Below are experts of layer 3 (counted from 0) of a mixture-of-experts language model. Rows are named router (the router's row for the expert), down (a neuron's output weights, with its number) and show model dimensions 96-143. Each number is 128 + 24 x the weight over its row's rms, rounded and kept within 0 to 255. Numbers have three digits each.
Before each expert's rows: a language model's description of what the expert responds to. This comes from a sample of Wikipedia text that the model never trained on.

# expert 40
It responds to: Degree-minute digits in geographic coordinates, like 39°9′, plus pieces of place names and dates, such as Mex, California, September.
router:141126119147136092155110138097124097186142125147123103131098175137096123130084122172198111161176110092143129181111138128092140154150159142166132
down0:121096077097102092140116123132110141151121110125125145119081117121122119142096114113146101137124153143079145160142118117150087126154120156111152
down1:155121151149091115069129114161150157102100125096144104132110120166140133138146130123094164148125154154149153145121150187160125162096156144124111
down2:154099095141169130126119130140125099153119181121145142088142155150124114107106105115099110118093127126163132128139129139150122139068113156116131
down3:113119139153132112177115124111134138096084126169153141164093114133113099150124086123134107152127123129115153170193156151109150090099131125087145
down4:177153130118184122152133093121186149129100124111116112137150158110145123144154124149135170102104136165121087123105070151170153119141111108163071
down5:177069119131078153128120093121084170158139139107114184148127081126106125103118137118119143110130143104129136163133142129149143100143153111110136
down6:131098121120137141175089164137124110107115093131099116160092112119118160133105138136114110120115107167097105101157078077141134111082114129126115
down7:135125163108145129128114126108142142141134132082128134122113119166091077142113152096134082109149111129110143147062144124141107151122118095156088
down8:107093120142141148170090146081093160106130119132110159111095127154113144127130150113156160152123165135147109129132110133128115125090132131089086
down9:112130145159102177163103147131106104167082147156120129107148092120105146131115075126139165131124147084105123128116135102135124112151147121142130
down10:124126143100103114111152098139188108138116128161127127165146121121152117154108100163102164139154107142127149147129146127112172125152121139148161
down11:166144137149113083148124155149121166116097132104144125148121156120078140079083169119180127135143115148111111145135114120098114140123182157126140
down12:156124138098159131118157109131116138116123109125125106135125144091158157154160120151099126152100146124149089123099134113107141132146150112151128
down13:100138135113124168083133099129136147130131133133140086139137146122181140131096141125119096103110133100157113069116107114164145164145120116171113
down14:126157146108120130127107111119117132123116109146149121099125144125112154171147118111129142132138167135094108109127161080134156098158147083152152
down15:177143131121154097112119148127158150122152101117093112109129131159123126108163149129097144150117117127122108115170114158121126113072128109118109
down16:097154116140161130141124121152171115111155149118150153182138166108129138078142158099136098137168144176121101116128130130140116117137105095093129
down17:181114125154109148137097120125147129104108129146119158143137094133123112117139109121103188093162141119116129157116126150142160093151150127175159
down18:134127155133123141093151111163121127151156115141176164100093132125132184076139119142142146127107116170163148136151136133104179134143122102130104
down19:143118117130146116136126141158130093163147123088133136154176111125094137122136141103121122094174161107090128112127122106158099133137064139131160
down20:115159134137143139151138099136139135095109125166121118130164098118114159145118108156145117128130097108127111156113102102121138110147153128096115
down21:121142136130133152117119119131139121149096169099147135097140088138156165144125138150136111110139113076178126138141100104112121116105152150082167
down22:138128123114130108127167088111150139132107121129148127123111112139131155138108098148154132109126149124124117132133143101087126123105132145107182
down23:141156137145102141117052102077160104141122103104156147140099129133146162132100179177148165149121116136154142111127165140106132148112128109147152
down24:110116136102122114149113161163085120127188135109120121163106084138122119129144159133148178154148110111147146139130106115122104152141135159123160
down25:143145122109143106155123175119095175121095105134123152097108129175099146119111153142123123160124115095132127182135115103122137132136165169131168
down26:098137153143131106143106133147157133108144065135126185153135114152150129123133109074117152118168137109124118153069138132136152152150135182118105
down27:162127102117092049103111102135160134126185138132156123150126114157144107121181115144167111088134154149158138131133132173171096101088130167140092
down28:135113150132090127112106182116136147164085158097111156115108160110154117097111126123103124137155123152125140120193120126155171135091140138105100
down29:132140121130144082136097130122154125147174102155145072108103110174154135092115156120118124091137150175156128146136124183058136075110125120106127
down30:128148148130110104139137119079123189101165135137148127166172099156111133154138127130161108141143152121140152157095147113131116128126144130131131
down31:128144128115128144130120146145153143129109100131106122125140139124123134172122160158144118162138135188084107125143127131107137129127089116118103
down32:113120170134163090104131147136119176130122156125122148110127125102128127124149107128134108142108127178125135128091143126122080133124153113150136
down33:108144100073118099153148057097119158124173123096172101147114122094123126142123095106150159095095135140151131161129152164122122123122122135152124
down34:157121161156144169146165111099097120102140186130130131137103105115126122166117122126142109144127157088135166138139119094137181118141137139135084
down35:105133099097142135130121165161144100175138114117149138141095138093089159116126129133104114107107166115122143117128189115147094171144142114107158
down36:141128162135150119135141134143157129101144165151145145133125152152118144107123142119143148133141149129145093089107072139129103111131127156069080
down37:146143097114129119146135155137125085100130116104120103137133119127085167112104102103107130118135141127101118120135162133108150132089119150122167
down38:096119164131089155113170099096117078082170056106105149149157114073146104120156166124107160118113120137171155148110125164117167114134098110121118
down39:110156134146092144159112093125132146099117109154160116126132134120144138134113121137135152127119132155135153075140177115106145124129099116115158
down40:118104142077068157123101117103135093089169078134138159145142095078135123135134099114135140119121134152133112111127127123163173092170083154113124
down41:110128125089121129150086119148149123140133134153135096164162146126167117100114144109133142070120111146119134095121126176098138081110089149102094
down42:089105123107134120114128138113163110145107082095114102128116136153140100143127145132168126157107123148165106120124114144173153117110157145139124
down43:138096092088108161127137107089104138115114136141102136079085124109119093094157088167147077119152091131084145145149128152157100099154169138106151
down44:142140129116151120144129144125066159096094144092159104114119134162125133113149091124126178149113106152115136113133166118115109113131106156139082
down45:139126128127113123075137148109123124164132114105097150150097127133118122166114168097120118106155085106092125130132146133152124110115119155149148
down46:087132151125137138110112108164134128169131120119128151134147140130138086156141131119129159101169129115103091106126127141151108144166103102132142
down47:127170131160129092120127095156135126117111088153128173194089095181145133115124072135068102156159137089109122136121147186132164131128119114116141
down48:149093100148135118124148170137111156132163140154128135129134152138094176124124123152152093109115120104117117153114128108141146129130156153124118
down49:163120168143107147150127113096148141144080139130152110115136118156107102105128106116159096132151112102102091148133134119140132142117116123157092
down50:117146120097146108143105125126113139128120101115120085122072144128184088146148106102120125142175153091152110118135129115127161106157144124126107
down51:147134147113134155122131138087153151106115128126118108185152158182121129095114172151157082158163140154097129149120138103098166081155124132137140
down52:135136132150103155116129108123150097126107098133103124155151126125079164139158112141102178143140110160149126110173171136104151106146131097117132
down53:131155070149131140133136105132129103091131130124134141130106135144140164122087170113090135112126169158139100105132130127125124089075121091094120
down54:166141110105152125118125133129165151160150138108086119159117111155139114099117077138155154148115147140097162142120119141123139123126146125145130
down55:097129116120121099094116133145186088110080111142100167148149129103125131154067096144114108115133130154091121113088130130157161139145084108146148
down56:127154128106132161149101136149104103195128168123137124152115103093150135093121152113120083136126142118156116155133148112127091147119108117086134
down57:150111069104117106114127145147121099094089128105090122123123106143125125119109125113108122077087173151103164116125140150120134129119137124113126
down58:113144117107143137112139136078118126177125114141141145146133148147131133113125086135136120161127142126102088176109098118114166139141142127128130
down59:133084106127122089143149149101108163113157168095149121134167094131085108116135178081146143115157129119086150108078123146134052132133133164122129
down60:115094157107111141119121121093138125113130110088137131111150098115168095154109132099122106130112135120143162134104130139102142119161124108125175
down61:099158112131123154095136140158108167158126105143141127128104107102130112190113106107101134122127129137136128142125124088134114156108156130116123
down62:136138172161125159126118122152148118122088146125179176116128108146166125156089134133097113109144135129168148113137129105127133142148135091129143
down63:097080119167157145141113175069157135112113136113125115138147143120155136123122174118138102103124136128117156127103155135136139154148111119139154
down64:133125143158149126113145139126075111117153107150097120129127132101136101148157123153122139097165131102181085124162089073153122141152154092126152
down65:155103116158153090166138130096156127115133158144125141102123092173111120098192091104116159125080153123155121121138106140117127099162127135127127
down66:138123131135147108088103130126079114120098092107127141137106139086131118126112146144130129122120114119102128093156144149135165089092106119124104
down67:137105065179122122192124165110123109114127156123142122114126120117098142105139126118103097155132168132189150123132099147100119140117116117135145
down68:087114163163122130196133085085088121140159115166127106128123123124130126136134085142119139140099126149060133120131155129146160120128129134118144
down69:139131136102116103155149147159131113123113058128131147194128146124148080132119117110136111158134136088112172129122085133091142142132103126086103
down70:173103127118094160107123133151163123112089113146146117115140140134176110126115134146131086103115135133145126041134140143127108122121109132121090
down71:124119110147119095105151145096111171112149174136137093148140148104069139111119168121151131130157127147088161163139104175149110094103142152106121
down72:120180094127140129106108145076133144129104115160156117112150142089102150178095125125166116140108137156084094133138132119135108140119131108152133
down73:107094152181108143121126127163134147098145124110151146155118115182137167080118093102124093095171114134110116115102161116134113115100176153135126
down74:162119139150123156147129161148099184119163057124124127199118129152103134110111108103098104110184166136130160100116148131169139152135095137119109
down75:104120143145158162120127140156139152131122149158151107150127094144098207137161144096143121124129130162108147102122149086136121141109164134196147
down76:110094162132129164132110130155136141123126150160164139156169108145099152128147060133142180134126118134101125153100122157115144121136125161126104
down77:107127125126186124146166125102186120102139064117142112102138113132148138139125155136102082114113139120166076118132128103135099123114151116142130
down78:112124074128124090147134135142102205125128151139129134101144113127127143109083137149119131172132118128119110136096075135133114150170128181074085
down79:109141168125103156095115149108114116149048116124105159116130126135166142183089090138113092178124095135143114148126150060127148127181130152135130
down80:135114112159086089139164118107134095095125114152080130116096127104141057147130109132103156089143122144160139079103178137133148149098123148103110
down81:124093150124145097211115162122124116135144128166148097100117165148095138138133122130137141061155080141140165088129132127136140108115102142131167
down82:108134149082139142120166144166127125099137148129104104149166115095138129112148093092124134090111084155109121113152182180130112134135150150157085
down83:108158149119146124168150109116108148119144119139160089134075137125110082153105080141133113125137112120071086138096125109128150105095107105141180
down84:153135102116169115167137149122166119178126145118140107177134108133154115084143161130147138125118163131125163120131102137106113118142090104124121
down85:117118147101112127123123128132118085126135136136131124153150135112112135102153144124037127155149097137120162102115100157177132094123122154108138
down86:076146152113120113153158141104120149101163166169137105086170129117127187166143134134147085143156135120159113150154137151095120142118117149172094
down87:143109160104145147130124151096126129123142088121131131102106158131120165136152137123145160099107134142143056118163123097113133150124077137139109
down88:136140138103106114120130135141179115165144125120132136124162145155118097180131143135140096161135131158098101117150099181165152130136141137150141
down89:084119174154165120142133138094095146107114101117127137137130094138113144166120134128114150145155127150142132122121106120100116144136168120172146
down90:139149126111109135118099140101130112071142119130131119132090127148179144160129127142103121124100153158126131123151121136110154135127125121133090
down91:152163136121110117133110159134116144144133151121108111109130113169146157149158095108151099153145108125147136138157158117108113152117135156156151
down92:150129148086144130062130124123128129142124094124133124158109096063126126095174134150095164133151160125125127168128082151149162143140159115144088
down93:121151093142110147110128124137134132132154107114117091094119107145114138150121111163144140174154157112142149117089112158102135115132110117170139
down94:137111128126116171118089101141147121173080109159123149135136110149134095192170099116120110108120118106151103145105154130136120111145150107109143
down95:138108135096141143124126159140180146135103132102125149139120133098104154105153139136160134076143133122133144138128114106140095134093098145137125
down96:161141133099111092152162125145131153161097135161168107174114131109077124116132086112116150117113107159117113139158132141148162117115123159119120
down97:162088084141099093136113099143142152104164124147105151159128110167128136109152130130108136113099137112133190108111136136137098112099132128098156
down98:156140144109080100175143090103120152130062096100125128095081126131152094085098133140125120145143133137131154186132123137135136144138124135107165
down99:167125165123075122143143169079142105168109172133091137091135108114126183142145093137155131105123150159130141127092131115126107157142140126143134
down100:140145162150138149122134147117125136143124121111100118125121182094157143113133093167150113154142132089139164147101104104124129147168125125116175
down101:122180102148108111140059143149147132129147132154078130105084154190126138097154150086102109101143126179137152125114107133138144135105132114106133
down102:106119094105165106132084136139156114150157107144132117119077136136114117125099164167118106138158104130144137141146154147105140120134081105110123
down103:115094130111171122098114173130159105141126131128155119124104145090144127074146103146162121180146128138126111120123181154121094160093113112140117
down104:111101154138126118087183123107108132175133086136116116124097138137092137113167122116152105146149130161132112133110130149130104140090135103139154
down105:134095154169133126142125143091160115132123148121142145128101109103149077145106169126121114155190133138161121117130170133150141163101167124110179
down106:138111118142108126140135140142106154104148127109150096152131116105131119092189143122108138126144124121106097127125122148158132140120145139166080
down107:168127150131101148157114108123102137098127086111136164143127121095132146148109141157146197137143114122142118125073127135139156118103116090196109
down108:111182174155114180101165095146190132162127084108139117214141117124146177100100090159121131103120182151106122096123128084113121136125165127132114
down109:097144146131146165133108148178126083104089108132109138180129163119113112156149119120141136097140118115127091128117149124117094121144107120104112
down110:102173137102152120138115109133135138108133134122131149074116117102141126135157105116137143179153173112111129156125136144120074164131142125052108
down111:111091105135076129069144113170103134139114105119116117103096124105124140160137126128157082128123146111146149085110139104147118129144112143133127
down112:140136140101103135163092095098146140093070163150125156146129124147119141125123115132185131113109129097125044110108141144153139125129120088078141
down113:152124097146117130090120105128144123119140132147115076089141082127108103077119111113169124116111099132135098126118102173145157112133147098125099
down114:120106140137123181124106124132122143132090130156131150067130120109153118169126079160114133168136108128186154126149172160138145114146158151137149
down115:115123125130127176116109134115171148107156099137146131092106123121130132124143091129115082145118082107109106125147140144088126115115158104126167
down116:135184139146138073119159153149122110147129116145119109144123123115154143119141181128102105099173159148134110092135123118130123137122124100141154
down117:125131129146198142125096106167127124147165142124132152132121082138121083122094106136135095067109141140131127126121147141127107146119108126154119
down118:156129126151143118123146147140082119160145148105146134154076125126106123139125084127139150139130144115144135145171155109094115100120105160123116
down119:110135093122105143127160122113163150166113146157084121130112103133102152134142100120111168163139148092127137134151113105182097137137166149085144
down120:147143092133129144139162089090140142150185100139105117139137088160156174114127116160153146113144149146091133190114150174107193121146113143129127
down121:119122124093106134123156120190129137152138128139091119152095105142117117139148106118138148106157148118051130153134078088125087110114096151126167
down122:123171115107132106120122148119106062147106141142137149120146114131096115156108102165143159140162103107121122107145123126118132097147103136136105
down123:142100168092112132138082160088133158146132168097101154094112130149115135126158132133121125097159099129099101145134102153153141103123116140153129
down124:143108101095183133154125149111152167138134142082158093129146086171109179086118146115136123140139165124141122124141123100113108116165101124131145
down125:118135141137101117111142062148124116092099126154105147163118081078105113126146125085137139148139109122097093131149117121145127147126179179107133
down126:123145077139143127130147135175123113105115163155122151140128063138126118121084128105117117139084167101134172115167121114169147125126103121158145
down127:130155139135095085134117167131137138135106171110114103128131135128114139122089137162109132113124153112112155117126131066136109120132132160111164
down128:168189116138134141140158125135113134148118111088103131106111142145155098114080151102099113120073146115165122076147111138162074144109086161137097
down129:141092113136120141111124096119151103121091136197104163119142084163141167143152095098087116133130112140130095149140101090116107121123148104155159
down130:105164152115132148133130129164119107149087182122114172119114130076137132171114149125147160144162118131090180125089129145148108093103132135102120
down131:106076149095139121111112112122101156124135143158119119114124124121132115157163115147118074178147118133137130098130143145113129122148150117163116
down132:081153119072164131133153129186112134102115148144140110160159116144103105070152130084109100116158184134135115118093117123119123102109070136117126
down133:141157134158133172115162131117080149135160167148131105142145153129072136151132123088155137116088096106113137144097185134122148119105139112172169
down134:155105135158121126124135125106153136124165148094153140159123125156113107146113084110110118106095131152166146159098150127105105127160116150119071
down135:127142139126171097112128167127095085100125129129132109149139139116106140110103129115120136097128166154106130119143065066132101101121149149090133
down136:126125129083141161101124121105139152126163102109138111107123141136161156151140139124169103141122156076148110148123105139111120141113137139167116
down137:150149151127136163126109110176125118112114151127112110118151113111103139130121158163127134117102133118148156145122161092140187102125115138133120
down138:188068126186120141123085149151128095150125113121131133153139136148119101114149151164129160128104162170157148114115119117136126127138151114126135
down139:136116145128102131180108156142134100139111152095108162142069141156109090128117162099095149121099166137106134085142124134209099137127137140088119
down140:120126095097138166115159130089129181122110165150092144122131161109138106148094093110185100117136133133139175159126117117122133129166133145177096
down141:088123129114150089176125112093119106108078120150169154159114121107101095146051120117125129139125123138107100149089190146122126146139133106138120
down142:141168141085151121119154103172125108148141121104117148130109113099077121119135095165108115081137127103094128131114144106132108166092115130141136
down143:153124148126142136113145143138161112160143139161145117130143122122116112140158093134158122164098081134095084154108104145127145110140149157142130
down144:103091116126106110114152127167101120099139154141162149181159071165150112099188144106155153078182172119114178116118162155059141141152161098074116
down145:110102064108142121132134161124129137143142121107142130091110093123141124143120181108099143125136147116102148146162159123157125137115167118126129
down146:125146095145129128112107119133157097105119109166176148113132085097114119178099100148131109086114124116127129135091159130106158146092123115103131
down147:142121102127161143089118140139154106106136109111141084140117082131123106124120142135121134141127134145141097090161111145119135107114121094092160
down148:126157127178135115127128166141115142100114151138167146133169179105120095103172148138099162133128173140118115109165126121163104142135119086154116
down149:074120093095102093103108160156123096129128105121149097163097114096129116148086150110131104127111139088100109122142110112141108135115093124115116
down150:140146131116161168112132131154143121089136132153137126102125120119121127176123109125141103144091107114120129172108089129126135134110137087152145
down151:155161149148144162121096154076114128106147136103155133113135147127122128154101130158138139124130120144105127166142098117092149138135094113141120
down152:157118160129154169100113146107099099159163092055126113094071127129135128150126143142127125132142131142140147119120119130135112121131112128146148
down153:114122132186135076122140163098149151140100156165152137136124130120117120121106112139132121135178123089129166107115135158131148130094121111125111
down154:140125168166119132154134138147115140157129167120147178170116083126064088136093085122113141109126150144166149106153159132133147147111153124113154
down155:152108123166119113137135149112097119157130150162124130116114131139111148133111119097174147132117104130144164109117140122136135118133137149142119
down156:088143134150155136067114130111147093099111116095168102118134134142135128105128141120155080104132137115101087134141172128169107154060078143140101
down157:130119104154120091130149112131103123106106138140130159074110097119102079078152109136085091117122142118145088103138138113113127155125094090112146
down158:116143150144127129123093156124175173164163139147107135124189120149129109141141102122104120117094114105123166138101117171117158162165145117105096
down159:147097138158101101157135121133121158139150158144136156145149137138152176162130126141113168164147133124118150159117185096121117153121112104158124
down160:135139123160154130088148168158124105136152160114118146091175124109149139127142132195068112125096140090118105154127102147090112114148153131060128
down161:182086122144111130071134098130129127159154154108120167131139078156133127122096113097133109137105141105108147097143131081126142127124187102127153
down162:119129163121173198136128146127132126131148114118145142111116158099108146158145148166158164125143085121126145125132130050130067115133097138125126
down163:130129143132138089131101112151129130173131096151114092112134109092113132096138136143150161143120115119146111160142127130107132139135099132121163
down164:157077121139102164103117118096101125093140117108121144117156135123094169105159100151162113151107120110129105128122117128139135140121148114055121
down165:128120136155170169126101103079144109115122145120116122099135138173119184092154153159126112135123095168161153124151144160126156127104105117098118
down166:183119127170147161073140117151124130128145119157089128102143160148123078074081161117134147117092113142131169120146089141125144105154120110124156
down167:145171116114140098111131159105126141136141125089137154141101115156137146166094073113121113146108151079131152143109096154137087127122113120154112
down168:086131154061140148128131137120144135165130140106126139131132101149155141128092124125119085146165120125118137115132107108115136195151179137190183
down169:093168145121099108117152134117176132113127122121143084100120150094148166141113127143147125137138138131137141099131163094112170136155150096129161
down170:108122162115103174119109150125130116132120134094117179136120126129139100137133150135134166156134103152133144115075140113157107139143113116116165
down171:161085148140125127112106161088161143104152068106128122053086129161106110138106145135140082107109125107148163133150124126119095118130111078122105
down172:157110104150126112131134156144097137096136161152128089124156140122062092126102164125119146105108080102139160116128107190098096134150097157143127
down173:126122114114108118146137134107124174127130125111106077137151133120111132132097165174129091131138111142086148118165094134143110088080148132142110
down174:108121127145147155139098136147161124130132143101085127098102126128099151126118118135115128062109143144183104127158068120145112129091106141155122
down175:094100096108086153145128112123127107115127096115122114155127084148107141136132145121111164108116159113148142115134151170135101075133099100149110
down176:120129134091120146131130111156146123124114086098126124106122152142125126115121131101157117121089084083101137140080090127124089139133179097112122
down177:167128160162103165164093130142124128122097160154136112103103127145114124159120125152120105122139112130155141096150107089117140146147124089143123
down178:147152149118123091157168119112095133139107132129148155117130110153111098170070110149139153118120130116171110123126145111162106135151153075167115
down179:167096126102132123082147102134117147126119123098098116150145105122129112134130113126115100088134131120090115113098147140129148144128138134110115
down180:162125159122182129111141162127103091134157122114142119140136121132132158121154165121174105090153125136133142132145158100122143112115159147155143
down181:136092133165130161098091114161123168138117178105126137150161118137148176165150107152138135129125152104161159133121141144124135105125109123135097
down182:163074167166141138098026114129160098109094076122125129100129116130093105171148142102160117123132125138145156128100115159117150124147131168110106
down183:117105081126103116085126145133114132123131150142077119100112116177115092118136100142139118132127125139169165147172133099123154112094114121134146
down184:115109179112071160143152098105143136125123100153140145094130088121106094141124093098098144130129102149138106168139169087095150130123140124143126
down185:152117120145102131132151131138123153154156117150135183183105114143151133150143136144112171129104156127111164095128104124091086112130119119108119
down186:103177104106118132149122106143151112100102044131098133126099087119148124121131097120118139146137123137154168116157081143078149109129117084149145
down187:119146105123103146154100128135095121139169109119103147136095091137147095095128125097113157147142120172143130138104117170162110143133105142109146
down188:150131123130135116136105126106141096124146127087084117127078131107119163103153120120113096151124118158089109101137132151119094110110110123135136
down189:141148133150111151116132127132133146106112129118098102088148128142116121107126098082139087111123133133107087134134146134098093172102117143126169
down190:091149157101145136098088142123128093104086100113136127136093079131124138152109126135134132129106145127155121129096182096126114159133159117138125
down191:139150101179155134149109153113088130135167138102122132129135095153095144151130112130155139158101162069129128170174193129121126140086144127115126